From a checkpoint of a small mixture-of-experts model trained on Wikipedia.
Size: width 96, vocabulary 2048, 10.9M parameters.
Experts: 64 experts in each of 14 layers, 48 squared ReLU neurons an expert, 3 picks a token, a softmax router.
Training: a variant of SOAP for the experts, 5518 steps.
Below are experts of layer 11 (counted from 0) of a mixture-of-experts language model. Rows are named router (the router's row for the expert), up (a neuron's input weights, with its number), down (a neuron's output weights, with its number) and show model dimensions 0-95. Each number is 50 + 15 x the weight over its row's rms, rounded and kept within 0 to 99.
After each expert's rows: "comes before" lists some tokens at least twice as common just after its tokens as in all text. This comes from a sample of Wikipedia text that the model never trained on. Tokens count by the router's weight.

# expert 45
router:54 47 47 10 64 46 81 39 36 35 47 60 56 41 32 53 42 46 44 62 57 47 39 37 45 43 49 35 19 37 39 47 33 44 43 40 51 38 56 38 70 48 34 28 45 57 31 31 69 60 37 52 41 37 25 27 64 35 64 53 58 70 67 69 59 28 37 37 39 66 73 33 56 57 58 72 67 26 43 29 65 71 67 36 63 63 27 70 54 74 55 63 63 31 21 70
up1:55 47 39 54 62 51 74 47 49 48 48 60 69 66 52 36 35 31 51 48 48 52 45 57 53 37 66 57 47 88 56 74 39 69 71 43 49 50 75 26 45 58 54 27 35 15 52 57 41 19 90 37 40 84 37 51 50 32 56 65 41 44 57 38 71 35 20 32 78 70 52 36 61 45 40 52 47 48 54 50 63 41 65 62 66 21 51 50 40 69 48 32 52 46 29 75
down1:38 59 63 27 48 63 49 34 49 45 62 45 51 64 61 39 54 53 67 39 35 59 52 44 40 42 72 54 35 39 55 57 79 32 57 64 16 24 51 35 32 44 74 52 56 64 45 29 50 21 51 26 65 50 43 36 59 64 43 46 48 35 42 26 80 26 30 29 50 51 57 41 31 06 41 65 53 72 64 63 57 53 54 22 39 53 66 31 34 62 60 67 56 18 53 41
comes before: "ia", "ian", ",", " States", "\n", " and"

# expert 62
router:35 47 54 49 35 46 51 55 38 46 63 70 87 28 67 44 56 68 61 16 40 49 41 44 56 41 59 55 63 52 44 48 80 72 45 49 77 58 36 74 34 76 56 32 54 63 40 48 21 57 31 60 48 31 54 45 90 23 53 52 45 48 63 25 42 57 49 49 60 60 65 68 40 23 54 36 52 58 41 21 27 44 39 41 72 50 35 55 67 47 18 55 24 50 45 50
up22:46 52 28 43 41 39 78 47 48 62 67 48 61 54 41 59 52 58 63 69 48 27 74 53 76 25 47 44 45 53 65 59 41 64 41 48 52 39 42 39 29 56 76 51 16 23 65 34 85 46 52 11 55 33 29 38 29 54 41 51 61 51 42 47 47 55 56 63 72 54 81 58 47 60 42 45 42 51 67 33 70 49 63 65 26 50 48 59 42 76 55 27 17 40 28 32
down22:42 68 87 67 53 34 52 58 49 59 47 83 58 54 64 19 40 48 45 49 49 50 46 40 59 40 60 48 54 51 41 33 52 65 29 65 61 55 64 59 46 56 44 71 62 75 74 15 69 82 58 84 45 41 55 43 58 36 67 55 60 44 57 55 35 62 58 58 13 63 52 37 33 56 67 28 63 49 40 54 42 49 27 34 50 22 27 50 64 55 61 79 26 47 68 55
comes before: " to", " the", " that", " in", " of", ","

# expert 22
router:25 29 49 59 53 59 30 46 62 35 46 61 31 56 31 22 64 68 47 35 38 41 76 72 43 55 64 68 24 55 58 49 39 48 68 63 59 24 30 75 62 38 48 16 71 57 33 30 35 49 65 58 33 42 60 53 69 48 72 38 56 58 51 26 63 38 59 12 47 52 75 48 50 38 39 60 62 44 39 32 41 65 82 65 36 60 64 38 59 69 62 46 35 41 58 39
up0:52 12 84 50 60 60 69 61 79 55 50 45 51 71 36 47 63 57 71 50 63 65 53 33 58 58 39 44 22 57 32 46 40 49 40 54 39 59 44 61 61 70 38 56 45 66 51 61 50 31 39 40 47 58 74 65 39 62 52 90 44 46 32 28 40 52 33 64 62 63 45 38 56 36 24 68 55 59 56 40 63 76 68 47 57 18 62 42 48 66 80 22 66 42 26 63
down0:49 45 66 55 63 56 37 33 52 48 48 65 57 54 56 63 66 68 78 42 38 58 58 63 44 58 57 57 45 59 29 52 53 40 61 21 52 39 55 42 79 49 70 35 63 53 46 65 08 54 29 47 38 81 35 25 49 40 39 37 39 28 48 33 61 75 47 43 58 49 56 41 64 49 41 96 67 49 31 55 35 48 40 40 23 41 62 68 38 53 55 37 29 83 19 66
comes before: "|", "-", "|---|---|---|---", "|---|---", " •", "|---|\n"

# expert 36
router:45 33 75 58 63 39 63 47 71 58 67 61 46 30 32 40 51 33 29 63 61 40 61 52 37 23 70 41 49 47 75 37 36 57 34 54 40 64 32 65 67 44 39 44 63 63 21 36 40 78 62 43 27 28 30 36 56 44 62 45 64 63 41 54 64 64 35 58 27 76 68 68 47 54 36 69 74 57 29 33 65 30 64 37 44 64 23 68 55 74 36 46 58 29 33 54
up0:48 56 38 43 46 54 55 45 44 50 57 28 72 37 66 44 48 52 53 44 54 21 71 46 54 82 20 47 55 69 41 72 71 47 33 43 60 48 49 46 31 42 78 59 21 66 54 63 63 60 58 34 62 57 59 38 63 65 53 78 38 53 32 46 50 39 60 42 35 55 00 19 51 75 35 31 32 40 73 58 51 63 43 65 55 34 78 45 65 61 65 46 44 63 52 31
down0:15 47 39 71 49 67 42 53 54 54 35 29 31 68 36 47 67 50 45 56 38 33 83 25 61 31 44 70 33 62 36 53 39 46 67 60 70 65 42 68 53 44 59 35 06 53 71 34 13 35 60 51 38 70 64 44 63 58 78 46 53 24 52 35 37 43 43 49 21 30 38 49 51 42 39 29 65 35 40 47 50 41 53 66 61 54 70 60 64 34 50 68 50 48 30 50
comes before: " ", ",", " (", "-", "\n", "0"

# expert 63
router:47 29 53 69 70 44 69 52 37 38 52 43 77 50 59 59 64 43 41 62 77 49 37 65 59 57 57 37 49 53 35 42 50 41 77 95 44 33 35 64 39 54 55 38 41 69 45 35 79 52 51 66 83 80 36 65 62 55 57 36 57 69 59 31 58 72 29 60 40 61 64 60 45 37 68 78 29 57 75 35 56 47 54 64 28 65 60 38 76 68 52 42 66 65 48 57
up0:63 58 46 80 42 33 62 48 37 17 41 57 42 51 70 42 59 30 25 63 33 44 65 11 14 55 36 39 38 68 22 72 41 52 80 53 53 50 51 37 41 26 16 40 59 43 39 66 59 34 45 46 45 60 54 40 38 30 53 52 75 47 30 31 29 47 47 29 47 39 54 49 37 54 41 49 45 25 39 61 45 51 61 51 34 57 59 44 53 40 66 28 83 43 62 64
down0:84 45 59 64 63 29 60 68 34 59 42 33 55 22 67 56 31 41 25 51 36 59 55 48 38 63 46 63 35 55 60 46 48 44 51 75 39 51 58 64 69 70 37 55 53 60 70 45 59 62 59 67 41 64 44 41 67 00 60 36 55 38 36 30 40 34 46 48 66 64 49 75 45 55 45 34 38 06 37 27 32 43 60 46 26 58 55 42 65 67 59 56 73 61 44 61
comes before: "er", "s", "ing", "ers", "ed", " in"

# expert 51
router:42 30 77 56 61 35 61 45 74 56 72 50 41 27 27 39 42 37 30 61 59 37 62 50 38 22 71 48 49 48 75 36 39 54 35 62 37 59 33 65 71 47 36 43 66 52 23 37 39 77 62 41 28 24 32 40 58 42 64 44 59 65 40 51 62 59 38 51 28 77 75 69 48 53 39 74 74 50 35 36 63 29 59 38 43 63 31 61 58 76 38 50 53 29 29 55
up1:51 43 60 76 39 54 67 53 45 62 49 33 78 69 40 58 20 53 50 70 35 62 50 71 56 61 41 37 71 62 52 27 25 42 48 57 51 38 51 43 17 47 50 16 47 42 47 58 72 35 43 51 77 63 42 72 54 60 83 51 54 47 46 40 63 50 42 37 49 72 38 45 36 26 74 52 70 52 85 47 23 62 56 17 68 23 54 32 45 46 61 36 43 63 51 48
down1:52 38 76 42 34 34 30 56 68 62 49 65 51 65 37 30 31 52 28 47 50 27 54 49 32 55 73 49 35 65 25 24 30 51 62 47 52 50 60 67 53 56 48 36 85 50 50 87 43 22 38 54 46 65 52 36 56 55 55 49 66 55 39 55 48 56 57 41 60 83 44 49 45 37 63 44 32 68 67 51 56 47 50 30 33 49 62 99 40 51 65 81 57 55 63 62
comes before: " ", " \"", " b", " first", " f", " B"

# expert 16
router:48 21 72 58 58 40 58 47 69 54 67 60 50 40 37 52 45 39 25 59 55 45 58 46 39 20 74 46 37 53 84 45 25 59 33 59 39 60 32 64 64 44 38 36 59 63 25 33 38 77 60 49 31 28 28 39 53 42 62 46 56 60 51 49 62 66 47 65 35 68 73 60 31 65 40 76 79 48 32 42 68 34 76 41 36 73 30 72 51 70 46 43 47 29 36 62
up1:66 53 60 42 52 47 41 48 57 46 44 71 45 47 55 55 48 69 57 31 31 67 68 47 69 92 37 62 30 74 66 28 60 50 59 44 40 30 32 69 61 40 59 60 59 47 61 67 62 49 48 32 54 52 64 56 63 62 47 41 56 42 93 61 29 31 61 42 56 22 25 42 57 68 49 73 82 53 67 39 46 82 46 55 50 71 55 34 78 24 60 35 60 70 46 41
down1:64 60 53 48 45 44 35 41 53 68 51 51 37 35 84 51 70 47 48 50 33 40 63 22 76 74 65 48 52 31 38 29 58 60 55 45 51 47 78 53 41 67 41 41 73 61 50 63 67 62 49 64 60 43 69 41 51 47 27 54 53 52 33 48 45 42 46 45 45 47 70 38 54 34 72 41 52 41 37 74 29 32 48 49 38 84 08 16 36 53 31 31 86 36 34 38
comes before: " the", " M", " a", " and", " S", " T"

# expert 29
router:50 56 63 37 24 51 53 54 75 60 57 27 67 55 68 47 38 66 36 28 43 65 54 46 26 37 57 33 57 68 60 50 33 40 36 61 49 21 32 53 67 72 57 36 61 59 50 39 27 56 69 63 41 40 49 36 33 48 50 42 36 46 73 43 51 21 90 48 63 52 46 57 45 63 14 49 41 44 65 89 76 71 56 40 42 41 46 57 55 73 63 56 58 41 33 87
up1:59 41 41 66 27 57 50 51 48 69 59 70 29 83 43 24 33 72 19 52 37 60 53 59 62 48 55 46 56 63 42 41 61 21 76 52 40 37 58 50 70 46 47 47 65 15 70 48 71 52 53 36 30 39 65 64 28 64 37 54 44 41 33 49 85 12 44 54 59 37 68 55 53 57 55 20 67 55 43 66 43 48 57 42 48 27 58 26 49 56 60 33 45 26 40 41
down1:78 33 46 49 18 50 47 40 62 75 48 48 64 40 67 54 22 36 33 45 54 57 41 45 40 33 33 69 41 41 62 47 50 20 45 42 45 22 64 48 35 48 27 46 75 31 37 54 38 52 39 43 08 57 44 34 39 56 19 42 66 73 59 60 42 28 58 41 60 59 65 44 39 56 48 32 46 53 55 45 46 41 37 53 63 53 92 71 46 64 41 53 69 12 37 50
comes before: " the", " a", " his", " B", " M", " S"

# expert 5
router:44 37 69 54 64 39 62 43 72 58 69 61 49 24 42 46 50 34 30 65 62 40 55 62 41 25 69 45 49 53 76 31 36 57 30 58 38 60 33 64 61 43 38 49 60 61 23 32 50 79 59 44 24 22 39 40 55 47 57 44 68 62 46 59 67 57 37 51 22 78 72 70 39 54 30 68 75 52 37 32 65 31 63 31 43 64 22 64 60 75 34 43 56 32 34 52
up0:51 51 67 50 14 63 52 57 33 45 35 34 37 21 81 62 36 34 70 81 38 53 67 54 55 62 51 60 39 65 14 66 78 59 76 50 47 68 41 42 40 60 66 34 37 31 53 49 56 31 59 52 39 44 53 47 36 56 31 24 51 50 62 26 52 50 65 70 56 55 62 49 61 74 44 49 31 49 67 74 31 48 69 68 47 66 41 42 58 35 42 57 47 89 41 61
down0:53 59 55 82 43 65 25 59 57 47 71 59 31 54 65 29 33 19 56 40 36 37 18 57 43 72 45 41 36 11 46 48 44 44 63 26 53 45 11 41 70 62 63 62 54 57 55 49 78 36 65 72 35 56 03 61 46 49 63 41 51 58 51 41 47 73 59 56 35 54 55 57 33 61 44 56 59 63 40 39 45 34 49 57 41 61 54 61 60 56 45 20 62 24 53 54
comes before: " ", " the", " |", " and", " The", " a"

# expert 32
router:53 59 61 64 57 59 66 18 43 71 61 82 35 31 47 80 63 41 48 62 54 48 29 53 59 73 67 38 78 37 57 51 60 14 28 33 28 64 33 49 59 71 33 57 56 67 52 35 60 16 37 50 42 74 59 84 65 54 85 68 54 54 39 37 49 55 52 66 43 55 51 56 53 55 47 62 63 48 64 28 29 44 71 50 46 44 44 26 47 55 47 35 65 66 52 44
up0:36 62 69 37 40 33 43 34 63 36 24 67 50 42 47 52 67 43 75 34 47 62 42 71 46 41 36 10 38 65 68 50 67 76 43 62 44 37 48 60 48 48 32 57 37 61 31 62 17 36 49 93 51 74 65 53 50 61 52 61 47 33 53 52 57 21 49 12 41 53 59 57 69 50 50 54 77 33 54 58 45 68 59 43 69 50 49 77 34 34 25 46 60 52 41 62
down0:46 50 40 51 53 46 38 37 41 43 43 45 38 83 64 65 73 54 60 38 38 60 70 25 49 46 35 49 54 70 25 56 69 71 62 57 70 54 48 31 65 61 77 37 51 44 42 66 37 92 23 79 55 62 33 34 42 39 49 61 54 52 67 33 57 65 53 16 39 63 42 71 50 61 48 70 37 48 39 48 60 82 41 33 73 55 32 38 52 46 72 44 40 57 38 22
comes before: "ed", "ing", "es", "or", "s", "ance"

# expert 58
router:57 55 43 72 54 33 61 27 64 58 44 29 50 49 47 58 60 75 43 65 38 35 75 58 44 40 57 36 34 29 26 46 57 73 21 53 62 57 27 56 50 36 59 49 38 52 72 51 47 77 80 25 77 25 57 26 66 48 81 53 62 41 38 67 60 57 37 55 50 55 37 63 59 53 49 66 46 36 19 49 41 48 53 34 63 60 63 42 49 65 29 69 13 55 34 31
up1:49 57 43 39 41 35 82 45 37 73 50 46 70 32 44 41 59 45 57 47 43 38 40 54 50 82 49 47 34 50 62 39 73 64 47 24 65 33 35 52 69 62 49 43 44 58 52 35 36 61 42 40 46 64 32 27 70 29 54 43 63 41 71 67 38 33 51 46 26 40 72 35 70 38 18 20 65 32 30 50 48 54 52 55 55 56 88 54 58 07 78 62 54 68 47 58
down1:49 38 39 47 43 32 58 53 51 37 48 19 68 52 50 73 71 55 31 67 43 40 48 31 64 68 44 45 39 28 58 49 63 49 31 55 41 45 74 39 68 44 27 70 67 59 20 64 37 57 41 40 42 52 59 37 50 70 08 30 55 60 63 29 62 42 53 88 38 33 54 36 53 55 53 60 61 22 62 47 54 50 39 14 77 39 33 47 64 48 25 40 64 45 44 25
comes before: " |", "–", ".", ",", ":", ";"

# expert 12
router:42 30 75 61 59 38 61 45 71 58 65 58 48 27 30 43 52 34 28 63 60 42 59 55 35 23 65 40 51 47 75 33 36 56 32 56 36 65 33 67 65 47 36 44 61 62 22 37 44 78 61 41 28 23 33 36 58 42 60 48 61 65 45 57 66 62 39 53 27 75 71 68 46 55 38 68 75 54 31 35 63 28 64 42 45 64 24 69 60 74 39 44 59 27 31 56
up0:20 51 44 34 49 53 52 43 36 71 43 66 46 38 45 56 59 58 65 49 32 48 20 48 31 95 72 45 38 49 42 55 36 43 58 35 28 40 37 62 16 59 75 58 55 57 37 69 57 30 38 54 42 46 25 63 42 57 59 76 16 14 40 56 54 45 51 71 31 51 50 54 52 41 53 43 42 56 44 60 49 58 63 84 58 19 72 48 69 36 51 49 33 60 62 61
down0:78 46 50 83 55 43 43 66 41 74 49 43 51 20 48 47 48 57 43 46 57 35 57 56 55 54 56 46 47 65 44 71 59 26 44 46 62 34 78 44 25 63 42 46 65 84 98 72 49 62 48 51 45 44 55 44 75 48 64 55 56 20 64 29 45 43 36 41 46 72 42 49 51 73 33 42 39 68 32 41 94 61 37 63 52 69 47 45 53 27 30 48 64 42 49 58
comes before: " ", " the", " |\n", " (", " a", " —"

# expert 14
router:51 52 46 49 60 42 61 62 34 40 54 53 73 43 73 92 64 50 28 66 61 43 40 34 72 46 26 57 74 60 60 56 42 47 49 35 53 52 29 50 37 65 81 67 40 55 64 64 54 54 23 79 15 43 45 29 59 32 40 67 30 43 63 42 55 65 38 47 34 72 49 66 53 55 66 42 47 70 61 52 58 66 31 52 59 17 58 34 54 61 64 62 69 89 49 48
up23:23 53 50 35 42 68 67 52 63 86 50 81 53 41 68 44 45 62 60 54 51 41 46 34 43 67 45 33 59 62 62 59 62 84 41 29 28 70 64 28 60 62 50 48 51 71 47 38 72 21 58 72 44 77 29 39 65 32 49 43 66 45 58 40 58 24 45 55 64 67 47 63 50 79 54 55 64 62 55 65 46 87 67 51 66 48 30 48 23 54 69 48 35 68 53 55
down23:41 43 42 47 48 45 50 71 55 66 42 41 61 40 74 59 37 28 52 42 49 31 21 24 29 38 59 34 29 21 60 39 72 30 53 35 42 41 25 61 40 40 38 51 63 41 59 19 88 37 67 79 65 65 50 54 34 42 67 56 75 57 52 85 54 34 57 45 27 55 50 60 49 55 35 74 55 52 66 67 59 57 27 59 47 65 31 57 54 54 38 39 37 42 25 61
comes before: ",", " of", " and", " in", ".", " to"

# expert 23
router:35 49 31 45 22 52 63 44 30 58 66 45 52 78 69 77 51 38 73 43 66 30 60 42 72 37 45 50 20 36 52 40 53 24 71 62 45 09 39 42 63 29 68 36 60 57 50 33 46 70 57 50 71 47 44 29 83 53 55 43 57 51 33 57 33 23 54 43 69 66 81 72 67 60 56 23 51 49 44 56 48 49 33 59 55 38 55 45 43 61 62 53 79 58 46 57
up23:41 39 68 66 64 15 47 43 42 46 57 45 74 30 53 79 66 53 00 68 60 74 40 39 32 65 49 42 65 62 61 48 45 62 44 46 43 76 39 48 41 80 46 51 31 49 60 59 63 31 40 60 48 41 36 48 39 27 60 49 48 29 64 42 82 61 40 56 43 67 47 63 30 62 41 71 28 56 55 32 67 50 26 48 44 24 42 52 50 48 56 51 42 54 73 42
down23:51 38 48 37 58 23 56 59 51 34 44 56 72 21 65 48 65 53 02 70 45 31 48 43 48 56 55 54 66 59 47 21 59 65 66 54 55 64 48 56 64 71 63 53 47 74 84 69 63 45 69 60 41 31 62 74 57 26 64 49 61 16 53 53 50 60 51 65 49 71 53 50 45 62 51 47 41 69 54 27 68 67 40 72 46 50 39 69 32 57 64 56 27 59 78 70
comes before: ",", " of", " (", "\n", " and", "\""

# expert 3
router:43 35 71 54 59 34 65 44 66 54 61 47 54 32 33 54 58 37 32 63 58 37 56 49 48 27 70 43 48 49 76 36 31 57 33 56 34 67 30 60 71 52 35 45 62 58 24 32 41 74 61 41 29 27 34 37 60 40 66 40 63 61 45 55 62 69 35 54 26 74 64 61 41 56 34 74 74 61 28 32 68 32 66 41 49 72 19 67 62 77 31 50 57 28 36 57
up0:70 62 43 74 56 52 30 56 62 51 29 25 63 49 61 46 56 52 58 37 26 55 38 48 99 39 44 42 38 75 32 70 63 33 67 61 47 70 56 59 41 60 52 59 34 34 53 42 56 53 64 66 21 64 75 45 67 71 27 25 39 46 52 44 56 39 72 52 40 26 64 45 35 70 41 45 57 33 70 27 46 74 38 37 52 33 54 40 61 22 70 31 45 42 50 45
down0:29 40 82 41 23 60 46 32 31 42 48 35 44 44 40 52 36 15 68 33 43 52 60 56 58 40 47 27 35 41 37 50 29 19 61 72 50 53 33 48 28 71 40 56 61 52 58 49 37 52 52 39 55 44 36 38 51 40 34 79 58 39 74 48 43 40 48 22 70 55 74 37 60 38 62 65 52 38 24 36 59 28 50 64 50 64 26 44 69 65 22 48 51 19 71 63
comes before: ",", ".", " |\n", " of", ".\n\n", " and"

# expert 56
router:55 37 68 49 46 86 47 41 20 62 68 38 57 41 73 81 48 48 70 31 38 45 25 54 71 40 60 66 54 83 58 52 48 60 48 64 33 43 77 53 53 67 54 56 67 49 41 36 40 58 35 36 33 36 47 28 73 57 49 72 63 53 72 27 27 72 70 58 36 47 61 31 30 50 34 42 59 47 66 38 59 54 66 66 57 33 37 27 62 37 40 41 19 37 44 62
up1:55 63 81 70 48 64 58 43 43 27 54 51 29 49 69 41 10 36 51 37 55 56 52 61 48 45 72 30 46 56 64 50 56 76 34 54 41 64 69 26 53 62 52 58 74 29 47 82 39 37 55 56 59 75 52 41 53 46 63 34 38 58 23 70 86 36 65 46 33 61 59 37 46 65 20 56 58 77 46 56 61 63 80 23 42 46 53 43 51 49 59 57 36 42 47 74
down1:50 35 56 64 53 53 52 44 31 61 63 68 76 39 28 82 73 45 47 42 56 55 67 50 50 50 35 42 50 51 75 43 45 59 56 37 47 42 41 54 25 29 37 22 56 52 46 37 47 30 73 29 36 41 34 50 59 55 25 63 51 64 69 28 43 56 47 57 41 50 56 61 28 49 62 57 28 39 52 24 45 28 71 79 33 60 42 50 46 50 81 32 75 21 29 13
comes before: " The", " was", " and", " is", " In", " he"

# expert 44
router:52 19 26 77 42 54 37 34 57 48 58 30 26 50 40 24 15 34 68 45 41 35 32 70 42 46 61 58 37 88 56 47 23 27 48 67 37 50 38 67 65 60 38 54 63 44 38 50 56 70 47 46 37 33 35 38 53 59 62 38 59 28 72 19 58 24 70 46 59 45 56 42 57 56 30 59 60 40 40 46 29 41 61 35 18 47 30 45 70 65 48 60 38 48 39 49
up1:29 44 61 67 59 39 76 43 53 53 65 25 39 35 72 50 59 31 52 50 75 56 47 44 34 43 28 38 60 47 51 52 51 52 63 70 64 37 62 23 41 50 33 64 43 47 37 34 53 29 72 40 43 43 65 65 80 44 60 26 55 60 38 79 43 60 45 33 74 76 55 27 36 34 61 35 35 60 22 61 30 26 47 64 03 49 59 28 50 52 44 63 46 53 51 64
down1:49 79 29 56 30 77 72 50 28 49 34 52 49 53 24 48 45 32 21 33 58 53 47 56 72 67 48 42 33 73 58 54 68 33 39 34 82 22 59 72 81 39 65 54 57 56 43 49 38 49 67 34 61 04 41 60 33 43 53 62 51 75 57 60 56 50 64 51 29 33 54 52 61 44 42 56 38 32 74 58 50 67 49 46 37 35 33 40 39 49 29 40 62 28 58 45
comes before: " ", " —", " N", " \"", " S", " M"

# expert 35
router:40 29 77 57 58 38 65 43 72 60 66 57 50 29 32 39 49 32 26 60 59 39 63 53 41 23 69 42 50 47 73 33 30 57 31 61 38 63 33 65 68 47 37 46 60 59 24 34 38 79 63 41 32 27 35 40 57 43 60 46 61 65 47 56 63 63 38 54 27 74 69 69 47 54 34 69 74 57 30 34 64 29 65 39 47 66 27 66 58 74 38 46 57 29 29 51
up0:55 80 41 39 43 60 44 38 19 62 43 15 71 47 65 46 64 43 31 40 36 58 57 56 44 60 31 49 45 32 59 40 48 47 67 36 74 47 50 43 54 45 54 50 62 27 99 36 78 57 31 54 60 61 41 58 57 62 36 86 42 52 73 58 59 37 61 42 40 35 53 37 59 76 36 42 34 29 66 74 46 43 37 30 38 34 30 71 70 59 44 43 48 47 58 37
down0:45 62 78 43 41 44 52 22 53 40 69 65 59 67 60 51 67 43 29 64 42 50 45 64 32 56 58 61 73 59 56 37 38 41 37 55 53 49 55 24 60 52 19 48 54 53 36 98 35 62 54 63 59 45 49 42 35 54 45 48 64 43 52 33 79 89 50 36 36 27 45 32 51 40 49 62 53 42 50 61 62 44 39 71 07 59 40 63 80 81 35 38 46 33 35 44
comes before: " ", " the", " \"", " a", " The", ".\n\n"

# expert 40
router:59 21 45 64 60 33 42 50 46 60 68 21 67 40 45 59 47 42 32 21 76 42 52 61 49 41 71 15 26 50 62 18 38 60 46 63 68 77 39 31 51 46 43 33 79 32 37 32 58 76 50 80 46 62 49 48 41 46 39 53 61 75 26 70 47 63 64 67 48 56 50 50 34 70 37 62 41 66 38 47 47 43 43 35 39 64 37 38 51 61 28 28 61 41 72 53
up0:58 69 45 27 48 42 37 43 44 32 44 42 44 50 53 57 44 58 55 61 63 61 55 46 50 52 39 44 42 42 27 54 50 71 48 09 53 63 51 53 43 53 41 65 54 52 31 61 60 42 53 77 17 36 48 43 45 22 40 70 31 45 57 71 44 23 71 56 18 47 45 43 45 52 58 28 66 41 43 62 99 23 21 48 33 23 44 65 49 52 43 70 48 52 70 48
down0:40 49 51 46 47 52 45 15 82 59 60 41 26 31 44 57 41 50 48 45 60 46 66 66 69 45 67 28 78 52 68 51 47 50 65 33 61 63 52 43 25 15 25 53 56 58 69 51 45 45 59 59 45 90 62 49 38 19 48 72 31 28 63 33 48 49 48 37 58 59 50 23 45 57 56 45 67 51 24 36 57 54 41 29 53 64 32 45 64 52 58 16 15 54 49 60
comes before: "y", "ic", "ies", "s", " of", "ical"

# expert 38
router:45 31 79 59 67 40 59 48 72 60 67 58 46 32 35 48 58 34 30 62 59 44 61 57 40 23 72 38 46 47 78 34 38 56 29 53 41 67 31 68 69 52 35 48 60 63 22 39 44 75 56 50 32 22 31 37 60 47 66 47 61 69 46 55 66 62 35 45 31 74 70 67 44 57 39 75 71 51 30 35 58 32 67 37 44 69 24 66 55 69 31 45 60 31 32 53
up0:58 52 25 68 49 26 61 42 44 56 70 42 54 31 53 52 87 54 70 44 52 69 43 22 46 53 46 43 38 65 16 53 35 46 52 55 58 43 48 40 26 58 59 48 37 44 57 40 61 37 34 31 59 50 60 29 83 50 41 71 48 10 16 54 28 59 75 52 45 59 64 73 41 34 60 32 43 46 50 68 34 36 27 42 37 32 74 44 73 59 58 67 31 52 67 49
down0:52 27 82 81 47 27 72 57 36 42 48 22 49 50 52 60 45 37 14 42 63 33 44 37 66 38 50 64 37 52 48 43 43 59 30 31 61 42 76 71 23 48 41 20 56 64 64 50 28 31 50 56 52 35 56 17 64 38 27 55 58 30 52 64 69 49 43 54 39 33 54 52 46 39 58 50 60 63 41 41 59 43 47 55 79 56 31 79 48 38 50 58 18 48 22 42
comes before: " in", " the", " by", " to", ",", " a"

# expert 21
router:38 30 61 28 48 39 54 51 52 78 37 39 39 50 52 30 75 40 32 47 53 39 50 66 45 43 36 83 50 55 67 32 72 45 34 79 55 65 46 73 71 53 73 34 65 46 49 39 57 73 80 38 23 57 73 74 49 29 56 35 36 43 25 39 63 27 38 39 55 62 27 35 36 73 41 40 58 54 43 49 55 44 24 37 70 43 36 72 53 71 45 66 32 50 51 63
up0:68 17 89 48 45 34 75 46 36 35 53 31 49 64 52 33 71 59 77 55 67 72 37 46 58 64 59 75 68 55 51 63 67 45 78 79 37 37 50 48 48 57 58 67 38 27 55 55 36 65 40 52 42 48 64 56 60 51 39 49 28 34 54 53 57 50 22 40 52 28 38 37 62 29 59 37 41 43 46 45 33 69 61 17 48 34 32 56 46 47 57 34 36 64 64 14
down0:39 28 78 55 52 68 58 67 18 47 34 67 49 45 39 56 68 76 41 59 39 33 90 46 59 68 33 37 71 59 52 40 53 58 45 75 61 54 55 43 61 31 56 57 62 42 35 68 71 47 54 73 58 61 38 70 50 39 64 70 76 75 36 60 47 44 41 47 55 40 57 55 18 36 47 42 16 27 33 43 32 57 51 39 61 36 59 78 52 36 29 30 63 55 45 64
comes before: "==", "===", "The", "In", "=", "A"

# expert 4
router:50 38 68 60 61 39 66 44 72 55 64 52 59 26 27 42 49 39 27 63 60 41 63 56 32 22 67 42 47 46 72 34 28 62 29 55 43 65 31 64 65 51 37 47 57 61 19 39 44 72 57 42 30 25 33 44 57 41 64 49 61 70 43 56 59 64 34 55 27 78 74 64 47 59 37 74 70 57 28 32 60 30 59 40 46 66 19 68 55 73 39 38 51 28 30 52
up0:77 54 43 35 57 73 50 75 41 37 28 57 64 56 26 50 51 39 26 45 68 44 38 78 61 76 45 41 41 54 58 55 25 59 56 16 60 29 51 39 21 44 58 68 50 23 39 64 44 34 33 44 40 55 38 65 42 23 62 40 41 34 57 33 54 49 43 83 59 43 65 36 54 64 39 46 20 44 84 60 53 51 42 49 45 59 47 42 46 44 38 78 53 38 80 28
down0:58 63 28 47 56 52 30 30 63 50 23 26 42 51 42 20 58 53 58 45 55 34 83 57 27 54 53 55 58 47 41 47 48 32 55 32 54 59 25 28 43 64 77 66 24 62 43 63 43 39 43 66 40 54 57 75 27 76 49 47 52 19 41 38 36 48 18 54 23 47 66 32 70 61 50 17 58 63 20 76 26 50 54 49 45 36 59 49 57 50 44 39 51 50 34 60
comes before: " |", " |\n", "0", "1", "2", "3"